python train.py --d_model=192 --routed_scale=1.0 --init_std_router=0.00653 --head_dim=32 --positions="rope" --rope_fraction=1.0 --qk_norm=false --init_std_qkv=0.0268 --init_std_up=0.0268 --doc_mask=false --z_loss=0.0001 --train_tokens=1028000000 --steps=2766 --dataset="wikipedia_en"
Below are experts of layer 5 (counted from 0) of a mixture-of-experts language model. Rows are named router (the router's row for the expert), gate (a neuron's input weights, with its number), up (a neuron's input weights, with its number), down (a neuron's output weights, with its number) and show model dimensions 0-191. Each number is 500 + 25 x the weight over its row's rms, rounded and kept within 0 to 999. Numbers have three digits each.
After each expert's rows: a language model's description of what the expert responds to. This comes from a sample of Wikipedia text that the model never trained on.

# expert 24
router:489501443479554527478503511495497501523484496510553486530501425538428490482489544540496465490506521483487552514456505520501487500525496492464507499516543492506490495512519505546478532473501463519465490536526489532470490507500482485479508467505502470494467472507519528503553537521476526501509483504464466450514527480502476492489487468477483502511560476456519521483497550503492502491513531478538503552511439493471519456523513470488511480482461493516492511470519502514492477507453511500486494478505535487532485506523482478489492523493558507476494512531512483504510502517481503537
gate0:500532482482531495524496520483481492506479543511514530509502478503448470536436486543469451473477465540456496508487480492473491510496525494504549526525494527459520502478498486521485489519480464497490463521502503458479513498542494474497497480471536486477505511499508540499554500503509510482464478491529491512487441468472510482483522492512471472503528488526516492496492541487527500503492506523496470547519509503484515553532544517469492462509426538543517496487541510542516488531524525503487524486464494449463501491477497503521559521534520490511487536486501521518493482534499469529
up0:507498470515518456511500495504507482493545573502513508458481496484513493511452525519492453462504489563489536496467482470545499502573511472514578533534484497551507471510510497503502470498470485508491492505536510462489459517540493484451451491491504486507500539502521492449510492520507498500489499499480537511517455490487532495529486492511489510522532491530485505492491558513494482465481498499492491508487516459495487535540513503471470533502474500475530506491542465475503491528472560492469513471461504476533516503525496497521525528487486474503493519489518514529477487472453520520
down0:504511516521500518495519484489507529505558493479523531507521481456517494491465477485444515538467489497499444486509487489547464512472510519507501532455515478526498489528482515463497480490533469528526520477469509531487454483470529463528509513485477509497534488491518502528464474461519516485505510531531489469527480510501529515459444527502507526516515470508518478506503459477512525509510500445499514487551556522545487487507523467468515473533518510481516556524472462522528508532487505500480560489459458500521558462486498490526511512491442471494482490507519491481492496512519499488
It responds to: Past participles and verb endings after was, were or to, like induct-ed, imposed, given, released, used, operating.

# expert 41
router:509484456496525478488489546476531517486527509494488490480445554509547526492502534562510528488531515475527470518496497497494454531501520520491494490513494499539548516497445514484549487518493454487521534485492477453498493546529508487468514486537549463501522512453496534478474450486510520476509465469509492523502539485518498493447517481542513505524492523497521527528476524532452493503544517489482491508475511519507505479516463490534498496523514465483538470479532483476500521470458495503521532513468457491516508492519484522488505491471524498500503469493501454463516487515449505480
gate1:534474571562507470501516518526502492512547537512484501512507509532485466500511500490483496554535480474541484500481492504502513459491555493521497477510505503508525497497494471484496482498489491499525500507549512453523501504461514523527434454582475510492474494541486517504435496482487487525575491496534530473487505526508496448458510514467535522508527532489527476492491494465481520501496471505510488513511502539507510514520480499496493473511495497498483488510461533463500486488561500473472482451524529525496519484493499491491518433506497506499486492493517496498453471497484513493
up1:486532509468500463512459512478556452474539511513475528498446504513497530530516520450540508509502470486533513490452521520523481483507537455507460483492528544514521541439519485481544478521517497475521498487476585507487499500511488529485540546495520456552501518476507547552501516473495483458535493502511460507528517536515482483481519454502504524522482507534496481514471493504459495541491511470504496471497501514520521505502477481541488500494480480503475509493514483528479489504486486525481478519521525518496508496458512502485487495533494451496474480463464513487502488496486533526
down1:522503533492495487511485510537519533506520509465516507497474504527496514531518492478502496502508493545487570503502504530530488461534488497494532517537479487489492521521495498469447484503538529524530507527510485508472455506472475519532526504508508572510466501501543476472502465484459517525484532510477454519525443523497511536490491471466476471471526493494510491553494477453493477479478447522511513450536518487538493496529488466508515499518462513488441512496534512498491496531488485517459522484470502478491503517485469518534439507558473529509509485469470480522476513472505489475
It responds to: Month names, day numbers and years in dates, especially in table cells and year ranges, such as October 20, 1910, 2023–24.

# expert 33
router:499472498469494486471492513483479482496530494499477476475526475454472536473502481548487516504446507470510524502513508520524515530495487505506512503540444498536466519521512539479518473499501482496524469486469501504493517462536495513505526491481450509499502522549496497478483523519522523499506504509516490484471522492528498504535454532547489505458511518496493534539547486483521495513514535534531544517481495465502465523515533494501505507528516485498477519486451474499458536517463487486521482432487421525530518514525569536497486462512514459499495493503504528450457480521514478484
gate11:490472522493516501470502503547519520519470485531506499549470553475538513512486469472503471519496504516520465503486524452517511497488504499527509501507491517451498509507515493491544485495502483523478518513493518521487560512502503471505515525517536446556476513487497498511549494478490477499497534487468495493505451520441494503514472465470545517488529486461525506502494475489470464505481504542485495536493454517498492484522489513494432501554495519507443521515546485525497520494513529505517519494517542488521481462491450426541488448502490507542501513501454528521489489478491519507
up11:512492487553484544501510495509508474527495508533493467509475475490485461489503497479508462454485505531534499494506449491503461452509522526575470500506524493480498491487508483458470518473523506429470547520486508496554531503470490483526515543543516458477491481503487541500490515504513476510498496520483534517514492530496470506488525527483496524494492527481496507520488518490496503479510450508506503540488470461508434508497469524521483504516483490532488482484454506515480484456559509547526497507555515469502531489491448465512510514517492504561486495523477518534501460520475509508
down11:458507476504512530506507482513511476500553514484527503462504483514451492478537497512450484472493492496552483503494510538521499538504515493516504506477526521521454540476537466505524506500515509506493492500486501464551474474486461472510504471541457546500537482504513508502495508532473476488508467471457524500469541510545500495506497488516465522465486451495468498516444572475529478508518478498514502488499512492502506475542499556490534488468506478513503466469480503487466471470504489519557508539501491529503549509528527490499532496508551501480485481481536529496461497543480484461
It responds to: Mid-word pieces of rare proper names, codes and numbers, often in tables or species lists, such as Reid, Updata, K17DL, OUBS.

# expert 13
router:521478516501549516498514481487479517474511481476483491515506440474478505496518505514486514517474515448484514509534500507551501504459494471503512485527451492531466514506476513503514456507492500476530510473488533468505484473542484491496533482482476509522480503545499470458497522533537501468524521493505489471482490498489484524537474508548500467491517500487505490517555491492532517506514509535523545555508511451527505518507514511490502525502531490505471514514460467504463539535468497497535510438475446513547531475505559531490497486514473461492506496470553532444474492528524477480
gate1:501539487510502489508537505515451465559513494480513491489489525501468500482499504535505475541522502529512553498490513527463466486511467542508515521491519524495526512495538493515509539503491519479466458505493486517515510530541518484482497466507511476513451475486492508499478514527486501535481483490489482489474500552484507571539540510453497463526488522457528492542495498509513483508499515493448461496468469516497492456495499529506480501485481543510483494550466494499507479522510522470523461523497476501480442532487472486500539490460516571484509524498488505538474499494544500561
up1:467499458488467476519483482526539503491533535502546499470533480529498486470530467477549482478494448537531500467480510467473533486546530488507503517516546520488521495497518514472519530491542465464547475537494490512502529493453472511488492519493489497442526506493454524508510502480458497497514518476499523496519503499507505518477473501526475542440472482497488525529483528474500478517534494509544486493497497512501467478473505465492479474481474477531508505484508481455471499467517554529501497539530506474495473538491510474526539510518506473553456477475487503504526516498519541464
down1:503474503507468474452513504468495495516455487529532493540489457497501517508470513455492479503514497530527511488455505482497499515510494474497458506499533493449489511490487480527490465502474508487463536530514524481499543493505509520566517486533520478483511515503472502537528466478484529472486503498507472479492488482511493478513528523505526519467513499524492474452459515517433496521519483484514525505540483546510476503510529525525427483536529480559513475510536467508497549513507483465516520523488509525496477497452537484506526518508495508506522515564493484508518447476437489511
It responds to: First piece of a capitalized name or word, often a person's first name or a rare name split into fragments, like Sad(hana), Mag(gie), Je(ong).

# expert 43
router:547469526507476478527490546496465512507518466515492464499488504477524518525439536525486526508461474522509456528500482526486467478504478520466504493462481551494494504535515460480470550488464506464508529489516462491478462526470518539453484517519526503481540529482490518519494484491523464476490539439500539465485465483502524536510497482519523451506529471444490529545503521490483512529551484518526540544498498504516480470497512479515517484512503502481476484456471529532496509513505491481507541507481533514521523500532480498530473503508502517494500474506510468532515484476483490537
gate1:446522483545501510543522483547495525492475490495505527458481482502479483540475493449471515505573535501581514464467507454495486451490496493484506555499511444449563484490513502532459499511525458517482498518498529522499478490500524493482523491525497544507509488466514511501487488467506493511530478483512459484521578509505519516515511496484499466495496486517497491526487513479525501520491495493520451489502492500483482504486498488518479462492535489494494504500508496495498523529504506493495491520514502515476480543474450462486543461510498499489546489524562518524453512486487494476
up1:487509518563451522501493501474532515517522477501509502470488507482503504494457509467497511501494544545542512496447482516512472475535477498472495565505511486503509497468522535563496492418486524498513503503550522512481469487444528510506526584512481499512525541449525511501485508476496494501490504451493441492522565501466505516499519465502510466527467471500498515536482546513503475495515504475479483505507517487489510514482477498521509508523491497499498521500526512513475478503479494511482526532517534488462499507509468493493478450563478484475517483519500483539503498486483507492
down1:507497505512517488528508546537539463475502509480475497467489455501484487537493539481512500519473510473531509484482419515528460487513528519454481517422515474498484502507493523502545525530495534502505537470538510529493514479485487523521488504490529529501514479465468527511517512466531468534550510476526479500453495502496486516486553510524492486546514493501545519479500476493491482512471513497472514528493493518474480443504460478511484521504443482437492510517521532524522511521500518488500536512506496492461493511483457488464499490513462491524515546480524504526444504515499476483
It responds to: Numerals in tables, census figures, scores and measurements, such as 57.5%, 68 seats, 3–1, 150.

# expert 50
router:497493489506481487473512547501520477489511518462496510471528499515444480493514498538462520521460532542492517478499507481452515495512516454546520510478499501494498509493532500462559536507482518461512499501509511522465468496495514523525522509494561481509526494501476502480493451498476493514513525498532498471507479530473501498486501492458494482474515559534462513472533486464500501472512505547503461509480487511516530502531515512518499497490449511534480587529480537503497523511469576496497482503491445513515490563474461466491477510471520473501480493467476510487487511486474516512
gate4:519509495495516514524548496510504511503505533512473498499495431489504451474474469477474487494494542482478517484541505480455518503475504471485506516515531509523517518514481459463521508478462488510519461418510518486477482514484500494518516516517538508473533495525515489539501520491490457528524509506509508464492547518508547519504497483473502499493513528483497535525479454502485490492492489530500504452487517467580492500492513518481488478520495495506516512568528525494468502526533512484506483494472492465491485510482508492548506503506485490475404491497453504570470486517536524490
up4:523492546551506476463502512536504510489501501532494503553463477479550491538505467514515502466532491503510494511541494516552515500434503488528451501496468485498497510488485487507487474493515472504479534519520456473517495531505495501482497486483497537516440499446490513456521483561520527522503480498462489524483536509462502514495524498495526482505495497505545440493503553492510484469530481511494518491495463534465511504493519516513492543457519507506526480473500444534487525513520452501478552505477504538506505500491505441520523484508481532468482498485535519492507538485484507456
down4:470467485477479473508477530487462502498498453491468504488501478480471502505493498501501471481532487490491491522445502529485522494521511498499476511549455511497508499501540524523546500473497505536462498538528514504476523540436503514474492438514441498488508517514539455534560493462523501523513454508493469514464542495528503487533493516500491521531528452471503528516520504513558474510542496473509497543469512459488498521539489453470503478498505491485517487512520482501496466499459514491496538495498497540471494511533483536486451460515518490539502528535499506494523477504510525539
It responds to: Middle and final pieces of personal and place names, such as -ton, -son, -wood, -ford, Brunswick, Pembroke.

# expert 29
router:485558456483481552517487444507474520509481489529486492510504484531512524470532454449499499468524487486499481516510486554503444505453482482481482519542511523511456500533479511534505465521485532502520527533486515484502487496474452550532487459494524446462486520513489509514466553482472521509490492497479472452517438527521538519501496508479541524474533455516462482487443480539483492528488495506520514480504516465478510464512486508537518490503506482546506476487479475514507505543491510505497528500528526487499490519484500507495518508474516467510529520506514486493489471498533482526
gate1:518518459473566479458520505522511494541492513520489529537485487489534500442483546505446512482497482496523497507478517470480472491511531468503509509513470514485503514496498482515496522483531522469509496481486527519517509504507532538512483479502566487502468516469488482510454452496477491547528490497494524461553543490461514507529518495481489476485583465560464490477518496514468498528509511476466492517513451513500521476469488473518472515478463519572475531517527486452499530518478489505516526510484487497508512494502529505515499498499470457466512525495472525496500502481502499535
up1:506552522480513484477504497519503516481486520503487514511466537513501518490519538511477551505435487499537489509496539481461499547495509456502461508547496506441511467487477492534521523525451511484423489488522495544471520494498487514516523449514503482480526528449504532479477505490500501513507509501432502503527546478485558498496529503553498492500530509532442495481499492486507469497506497510501513469464511464481519499567527449529485465528521491518499500483506497480509492489489501442461525519473495536482521513508503490509499470486485486468488505484493524495519489514482526531
down1:503471447500467481465517496496512508517526544480479543495500445510496564487501505476477509470537491474482528530471499497471511527489497472471506453497480488503455473477543494558493503496472445488498462461485461514456528517541520480502516532487499532518500527533488543534478483509517523484536499512476494498504501494507497516482488498559496519522506513483491516531481500474475512519522547528501474503476476512508508489538493495495502489555500506452509497500511495505492508489515555482490528447471513480471492539518514472495519502495487487462482517545531496557479481485484470580
It responds to: General common nouns right after a, the or his, such as government, player, member, director, character, court, part.

# expert 18
router:445503483489481520486554560510508505448459545511473486501522493496525545532472534486478468479507531552481499508486544515486474483523502524573479519487484497506514494509514466489509541489480505507483472470527502502535513510512524484517504485524492527530508492488508529517506507494506547507523542519472465529524519520490509514493481483499472494486477493469517467541469547487457500462471462509461533472491505511523499484501496475492472524510490526488563444481496478517527472520486479528475464483538481525476480489471466505480507515500478447526546502511500523514484460539508463498
gate5:516460469489543468505505507495506488537470462503503490509546486491482505517487471550544497515522516488529506483529473413446471498521513511536558527464448558478494484499504500466540519551531491507538515515500507509527492493461519537537466474480468484515500528551499493537516494510473515506466502470497509487512501449517482474461480507473510517516508514526504448514475493495482500495487469528496457521465509448497481496503502475490468501480520496509518481494536501532513528487455521539501524513525493475530486509486484475492510440487498519510497479509495514519509501542514465473
up5:485496492540496496467471532532529501472500515495475464536563508499515515511525497495468544499489509513494499461482520490471489493493511492511532566470481473520507536518485533488516488438475476494509498489548501476452527522477503498487471524496543516533476531479496482441491513483570493479534479509467529512528479508469502552502467538510467486502511556490494532532512506476495506455488489501473473513472483431499499519493521490485479494552446540498555509512509455525514499499481488493487526539496501505490505489507504477506510506482470465510517473490505465499473499505502521449
down5:512480501468502508505505481490508492510504484515517534497494503544506449521497524511459446537503487428538534469503518500530483438471525473518507465484500525568530516463471507502477509518486482468477472468475536493516511515518497499497491500520480468539502495481504533452528499483527533518466487446512508488520501494497476493557501510487526508511515511522503491458449500502484518501503495504543506504472481445485498513503516518518522469499505504532533476500489542496544518487471501536481501512554516554515504506472467479500512506532477475511571538494470491483457496546493474476
It responds to: Sentence-final periods, heading equals signs and table pipes, plus However and Ref, often in election or sports tables.

# expert 40
router:466480490493500497534466502484466513496502482499538504456492545528525509457481502523519449495498509501553452475455499499455478512494519516492527494551497565470519505509496529489486501512518492518483484545481524551476508511502448513525510461489475464467501533513513540519491512505509541443482538461517519495508471505508495488508530506502468500487562444509508517495482494483504449527515499529528488494487544480478513494496484491517512443485499506547485468504505478490516480498515566551508469512530520511483482488495502495493509513469551498509507512498448505528485461501507470540
gate0:524522526513499514509491536492529501490505528502517460543535479529499490514472515503474463498557462525512512474487491488528544525500529536458456507524438475503506512453524528506489467483524492517539479552513473483477477527535516502560495522506475459512502499496510505547503501531522458445463489493497487478517509438503509486468522514512530472477538467522504498525481509478511500477529490465494487535468505548471506519549506517511500495496474477529479458525497508506498483474489483507518505472521549541498480468540479470483477487528474537495513495519477497523463512501466459486
up0:502489516494489479506519474475495502524491468535472470494450533457506507517503505512501453496472494468505506486521522487506483482493464472481582522531535486534500494526458463446503468507475497493461493508548543470520466481457515555458533508531477520533481499518513521513475508534476503514502518480532467497498491574488484537528502468485457498477477526542485532525498504544482495543446496502509483489528472480538519471449489516482490519497507476510513476543519529536511534539483505519477519476502492468490519489516477489513523480478504497524505535500513462512493482469506499503
down0:539472520476493519500523533501507494517512511503518456505521498528511468501542495495466512466523485462527453519474489515498525469532518448508472480469482513547510529466535520512468524489515504515514507508484510491529519504538482445492453462495508486541490478529523486462528527496541528489543533485479473511498511476520502478506500533527554485527518540534518508471495514466530454513521494465517540449516482510494508497525496459537525463510517466484514511491472500461514486484515470509485509540496527499495476465514479469518474459523447507436500494504482503512483441513521522468
It responds to: Final pieces that complete a word, such as -y, -s, -ing, -ation, -ity, -ment, as in satisfactor-y, smoki-ng.

# expert 31
router:444468465466479514472531518514531514511498514547503455470520505494519540516483489480454444455556523523459510513480506513500506463551482544529491516543494494463530516531505482452500514479487492466481505492508497445504517506533485471502471536543468547498536527489520537495520494506524492504524522508464486485470470497458523480523502486504513491482509484465496496529513542518545520498475499494536503501519519475528505498521514497477495527492466467467530462497531519522527497529522479486468508448528506501468474487498491501481490504523544474548505519526503471535499472520472512477
gate0:525503507530495466531460500515492447553497469497488518494463515544443465501557512491522538540526454513539459482517522491502502499463523504509517545499530519480511509502519525509485487505525478467515506497501470509502507532460513508508515462537561490502470503467482510512491446494512506485558507498487559472526495501510520536533487488488445499532506514492476519463448500459499512511518524490531497476470517491468476532532493500498476447482498513511519511513505504502498484466486534491532533533493534495551503486474475436517510524490514511490462507470490467476507514487475505480
up0:511523529503509507510487550493492500488509574522489506506519467469529535511468548516503498497475505469514522496494532508511476505496513482487523498506514498500470484471476503489502523496470490500518515510483541509468486471493493532492516541480475467486493525511480486455452516524505483496484516492505486527505516512501432504470478533535487454473515553516492497535500475542475480516502499545462527529464432526510497486465526537534482515524484527505504505509507471543470494481504454536495500468491445500530491528475541494494504527509410537463549513502499502513483463468523511499
down0:510456519511485496469498490483478525526470491511519488519541442524529475477510446485541532488512447512475457518491508512498529533499472528481525495454499489530504522541440482458515500493511544487504515490528518505500512467491517509478559506503513502494480449497528494506510510520488546533493532498487528480479521460491485469506485501519500512441499506469485469444474500521499531486487544452520476485494494494546473540564511529525510477505498523534489541476479528483540493540500502513519503491522490474475507480531502494505486527479500537489491461502480473506439525515478525527
It responds to: Periods ending sentences before paragraph breaks or new sentences, plus decimal points, colons, commas and clause words like while, although, because.

# expert 0
router:487512496510495481522494472482449502504450457512535497504487480538491450536500449452498507494464514462481481486514530547505477499462490524493483507558482487482525430509506525508507484524461499499564529514473533541496511481449493521532521469517488467515478526522509481483540501491485512489493493480516464506532453502559475510535542504517504490527522477491482534501473473465524476495510466507523510529488533493470522476468504469526472494489501493529504476544518463508514491519545498529502474489493521493523524480491494481484499528525535522506533541462543477493463505499529491500
gate1:507509490555487491514525462503501513498528491463493499552471515501488496500504471482525479478458534483522460505499494472526504509515524498505549504502481474511493490510521484458540522497501488497504501536486484462485513499464504465508506501538481519509512464460476508499543505500485459537524474510521572507483499502489513484456479470478477502486461505520525501497569504456592502508519505505488498447483502526507492530476534495464473522541508484472460488544491501428512502501531479495473505481476515529539504520493500502488478503488493485500499502540507570503469475516539540470
up1:538527513482516534481509518525521532482485521506503514493499460468501534500473540505484508516553466526500521540490500505495534480514478496465468499506486488508459507479469503563465458474516491485501489475506515492536509504561459502457525499489499514483465471504493501470471493515521529522501517530481457497485524484496477524547494515522525501516493529499452489545478494546460519492501468530515515527465464488508477481524521548501525500483515533508518540435479526551500494516428507468532529503490454472472492504489529526508508487468473468476476473492522500483474554487500484508
down1:509525487524498474461482483478489531500506494514484562480495487501471505502506533531473475521470523504537513485473493540480543535536509473515489491512479522508489513480493519530483495473430488466468457499503526485489530491439483502514450453469477445503506505522492469520499535475483501433515508518477506454479524511486506514472533546521521518523514514491521512448475476491463489511456543497532490522463487509499511501521516507528497500496533525539498492483540487509505512498490493499511514518486507538546532507487516461512512448535520515505501517465543435509537506462482526492
It responds to: Adjective-forming word endings and modifier nouns before a head noun, like -al, -ical, -ronic, Digital, local, National, music.

# expert 6
router:511498501466478527472484541528522484524466494483482505533505495485471502519539497497518458529505458507501522463454501489475528513486533496501553502503481508494524518523474497522529531509511491490480508492471477493495529489527502521513480477483482479476539535516493474504475497460423532510480490463485520503485519474529491478512512507491469500526517523479537535535518492509519473498485433480498498521510533557535436527491569488482497528521503485518487525482486493502522568495523555477478533482492497506508460486501490483520465525494540447480500489491484488472431464515507511491
gate7:524515538498545502480499521527491512506511506511509478519498465541455522486528518520506492542505437510508477508496470487501515538486502487509511489471516553479517488477466494475461527486489525506501472521497501498524445525482471506509514498459525498502503563504495500487496487479454513513500510465493534484501465528507479498573471518538455484514447496478469465542499511505460527486493505503491449509502482500481504499492490478482498496500563512553498526482483543478508505433484561497478527490562488492526478518489485467500503518459491489519502533498519508479530445483481544520
up7:535511521458522532473518544502483469534515442503488512521476466491465500500541506487485583499548473529509477505478474503484529501508521496463515504493496527501500489466471464504524477487511493474466482482468503524514450516476484508506565539481512497519502549507504536486480506483447523536497495502514527506506512501536507496494497472509466492543504515478448496542492498521504511499520447502487464497460470515517544497479523504509475497479498472517540546479505498517503536475494524496513555472571510475516494518511470494478495499472484463512507503498557470469505462467493493500
down7:535534533506494456498540510521501461487496537525472473516490520470481530493530520462493539516505496476487564480520477517528479492515501509492497506478551503467473515500479454510518505488535502466503539464481501503539486532480454442506524570502482460475458512466489508501467480465456482551509523498500501472560450511450508516522496491526507517510502484501518528484514470479499488492494499473500482491513458554517500471476482496542492472502507492485514466513472538505499473517543501492518518490482545481509474518487488506554497500517523499531512535474493539522488541477480496489
It responds to: Middle and final word pieces of foreign personal and place names, often in lists or tables, like -ić, -ez, -os, Ru-iz.

# expert 26
router:523494538489464502483537511486510488543487466488489492504467475546517458500496465451506474505523465532508520498480479515535529486482495506502495545469522499507511519504543511525473501536482516507476468495423486490472479476496474473519503519531496538499521530494476521512467535512514499504512475516501527506472486456461521479538508458458550508527496504493521476518466516504561503566504520495510495515482511504506467488534469523496511460508491461498520525472492468444517482507514535507499546531552530532504483471481543509494464501531486504504480499519471491463517527528548475498
gate1:481409444491464466489477541486474517492501535512507503510518502464521525468561510517511494538485497482513505502471510458469509491485485468555474509474463493518468517484478509461474492489508497486495527503547538506552496517487559473504500536501467519515494481560485454503504511475527480488487489494532499528516534518511499490518497509484517528492531525486474550507509476510524492498479501538505501559533480447515520490478505509519504487527545491511515510515513474487474506532501468511513495483435471505536515492511528502516475512473451508554498505504486478473494516523515462494
up1:475500495484457513482470533483516522487474537450491496505516525489509487505558510490493521596400511436488523514498494486487536508500508487549512509481448473533475508456509505452510468521511515498525501492519504500520529492479541498522477489505458531521495521478460475522515507491524483502531479492557460519510548488513503495504490506483473514510498543488455518518507529496525477479519504506469471487513526492490510493488525522529492509486523487517494476520515505454480503528493488478508495511501474531585492494517523547505481508516475489544469498493487501495476521501508471489
down1:478503489474490513508488516504505503489482517491519528509478532500511475527494538488510489495494516526494513514500477526484524502522508525502475531512507507503474542477480510518495440506501498530431485499484527544514515529460484493514484518505443504545473474476432508480498521533538517488549500484498441527527468519514471491554455469480524543480493437519503519519482530482495488499465487526497498509515489507494459502524480500471513446571470464491509515524521513547468517475500491492515509494508533499503472502518532493532441535482476501449504542532521477475502514470489514466
It responds to: Commas and conjunctions joining list items or clauses in prose, such as and, with, including, but, while.

# expert 19
router:504521523494481516492540498472464526486521501519479447525526493469491488527516521509487464469503501476471457518495516535527496507496482516486535527495489552516480453519458491480501490469470496511499480509529482517454513486507468546509543480448481471525481560533513518521516504508507495448468473517510511507476486475520504518502478489532545488518543511505491518495526495496511502471508500512535494501470492471501494496485478531559524527533506509507527489488442466504520537506445481479510514477484493536526505494519527497508485463509555489475545476566482472506472431532510472511
gate5:524496486515484498503493500538469540538518499560516526514504500502535482525523473494514437486503481475496515416483504471451506470510533511524541474490511506467508535513503462477543554509526472505501534535469500520477476492516515498487481527491529532476451478522512475487490539470451507528510489527477524482509541502498470504566459489425500440473475511516466503497510536507508489522502498510498465501498497500511494501487504508482504493498507509526523505529481513496490468489504543498540458501507534504504493509482485486519545507517514504501504488434504510525501485445506549482
up5:493499478511520507488515513498508456474474543439519504530506504522448530501481545498533540511519497498522522511496502502507532505537500462532460516494510483491491489463460552509479474518502503451541481524497528528550483491504449519509532488512489527491505516488494502488541457519505474512533505472511466481495512531513461509481497505536471493478523546489479496477471449522473480506491489508500532506504511545523481481488544509493476495480457465534495534531555506441481501542511487434485532510519473490519483534492505471504485515475483500507481554507484493484429529496487503492
down5:490499530477492490517517497506500501515523449479552511504515498525500514460499512507496556498478545445496479556473508417477483501533504490492536542480477495465486485478516483500516481539492515487524502507488462506523547521467513531520498487515488419499522493460510554540510485455479516476485556478501474504514508426507500488492501480510459530464499472490555504509462517480525460508488480490533507481500508472533502493520500494490516481494539528511539474466540516526556492523487517506485482478523491494458496515491500515484510502466507490509489520463531496515488472482510504513
It responds to: Empty cells, small numbers and country codes (USA, GER, ITA) inside wiki tables, plus closing quotes and parentheses after commas.

# expert 1
router:442531497491527486481468484494504521517521511522471515482488502505509508453489521477461510510518534466493507531501520478484528534471534504477469470473509485529481535479493484487492490459547524525461500483530517511483474507491451548516492538490501501519465454462497495479471545522512491536455472511504476518511511507467487486482519480485450513523489518497494491488513493505500516479485479485509514499526519519533525467447480475493502503521501480498452510528492470497528489504481483501527559511475458519490479481496526524505553454538509542506486441514452536508554535484559541486
gate25:482520539484478513492472459491533503500496481469491516497516541506487497494485499492489485492479502450506484517515469523504492545465483521476530496476393466522517530509530509449529463513493520483482476543510499530491519473503479545537510506470563517481520512488510543554571520506500421518512454480509516508526545496443511500486499463497489476503498466476532493510489547518505493528543487495501518489503527505462481492506517478510489523504491483502476492513465482525503502486485468487455517531466542504503511497489519515517503454528499517510520487505490524522497461495506478500
up25:532481498493469529485497472494531518509507495456525512497512563530501440472516505507509513483503501487499492507523442499504487522457548512491511480512442482516489523546517509468516442515528527505480514521509487508512533478513493511535491506451576528467571504511551515540547500482483441507499431489495494508526539498472493503451549470508520497509515482475509492482500515515496515501499470487470491475533508520451507510507504494449492496474476484485512474500538506504517508516505498508467537530483564485483493479491517492515481542505482495508478488520506471531516496490497469504
down25:522499504504471523547502465506551510501473487496470499488490485475508511504490543480480516509519529483502495503539522501511484508477504512421510496483512520517503527493488442473474494494535554522473520490512498518495522479500488487499505548496503491518509486473465444516500504548573513489510532527499559510518505471498489485495511466473501508516484503452514511493543504482495485477435497485501514516468552496506500483489478471495524509507491485474508493502463479487559512516514544513518486463479470485506495427500457450532522483455492494553537533457507509497488517512543525475
It responds to: Function words mid-sentence, mostly opening parentheses after a name or term, plus prepositions and modals such as to, in, from, would.

# expert 55
router:480493479457532482516505555512530463513497545466524517520524512480470517540501520534497544476489489509488484475533530527496496497506463476484521490488511491449482492490490510520481503482496491501580531502452544475525526517517508505459470510490519499517491514493502449466513479485486454483501507529489451499516530496512530512461539498540466461513511528431453490483507528503482485479538501466515504499512525509496540479507517492505485486513520531483508534563509456462468504510471470539456480513548514498512514520502456488490505494498490479505505513498506510543458536528469488522
gate1:492546523520490526502509496502487508498545539494484484481466455496564492487515472533537492502516473488496502450505492480497490492555494457443525479503493501490510484550490529551494539552474484480498487550527497486516493506515484540445460490441475481526536491481525523524498536491473468513509499496494468479539532480501514521473537498524530480499504461497521482494498517468531516514515515491513473493446525509501531445489514468464492474475503538493515466482514512470479508495467501502461517440529527513471506526482470478490537482502493513516479515495503479535478500510535500541
up1:519494458539483495518501465474518502547509514562511502479499495526470500500455505465483504503467463501478538513498522496535510493495480498522441490491468512493465572472479469464476467464484508543507536483447560522532446494470497456517537536481481545484476537499519476497460517517481507518509498508470476508555476532485480486533498522460489495487463496526473497515489534514522480555514490504457503495491510459496495507519452490528527486503521508493493518528497520499500527525515496498507506536499487464522536495514518463488504509540486512473469494478534540541510503512490492494
down1:495491485524552515478508500488550497529501545465536479502486506494508494496478527548498463543500461524504456539502486464451513491469462504478492536482496456462505493482487450502536479482500466502520453496541491521558491503514510538465531518479512459524481510491469549475529493530527521499503523538479521510482487508486496527480538508483512490479491506495499497489529566504528519506476485489508489516520492504542503509435488518499510481496470513539499515517532464480486480495501455515499486501533511473465475526474472441499542490509502493503442489472555520521539494500490501505
It responds to: Field names in infobox-style lists after a dash, like Species, Genus, NRHP reference, House, Original work, Born, Preceded by.

# expert 11
router:496498495505510531448505520485451484475488447464527522531527516482499469510575542478472510541465481550478495489494517509479516470498500432504496500522471468472452493463510454505544470523504508498518511485512536473553526497492510515504480491554508477518523461485513482476511471484493492489520506493506486469501480508502469477480523470465501499506513525495504490505526506469538534505522472518457483474517506498538497506509515523545500527512547485514512486539503503476523549499500530482558539464464499498505486524501531558487479530452505520466516528501498496454482481512501498485
gate1:482480498493502480500562497523540483532524495451471515489568495476498500463492500496511486500459535464518477515531522500460509476520509462541497520477494519486480505465482501459536520501491497496518491541457569455486531531496492472492474524490495527512493472483475488504470470522499534528509491522476521503504489537467480525477497496496459522493509553495497466493534488503540508494550482547496460479515498485506485480477494493523489523504507524501460469519495506480501505466508528445532533461509519493520482492484490515489502512472481493520520536493447518548499549477571508454
up1:478497494508530533498446527469484497505489524521513436527454493521520527524482539497471472464542486526510518487458498456495498555505508539463540518551504464496526514531482494555491511517515491465503502465535463478514498497493474494513499509495517510492534536480504488498489519473513463512467495500522496531498507466513437505492483512495517505540504454494540515472479505504509484507513490491525534541497504516493504529508500493475502468508479501468471531489537477488491462500491477546461459555531453489488489477543464496511498507533530518489486457516529482477482443527494522543
down1:514516495492471464502492539513513491471513503564533517502538503519505517482485524499459493492497461462495502448450494478490517505500533489480506469479451464519506508530501530522478468553511531509507489502544496521485493430488494482490522499498499487465543533515525492506500481510501490445545510534472439496457519537550471495505513489521500490506553495561522479518509501504525511510509479468518479527499480442532464514466498450445479506531483511506489458491510474502510490494510513459540438537532492509519503482514492526501475470519515478511493503503527510524495501509525514500
It responds to: Given names and name fragments of people, usually in running prose, such as John, William, Richard, or Ken in Kendrick.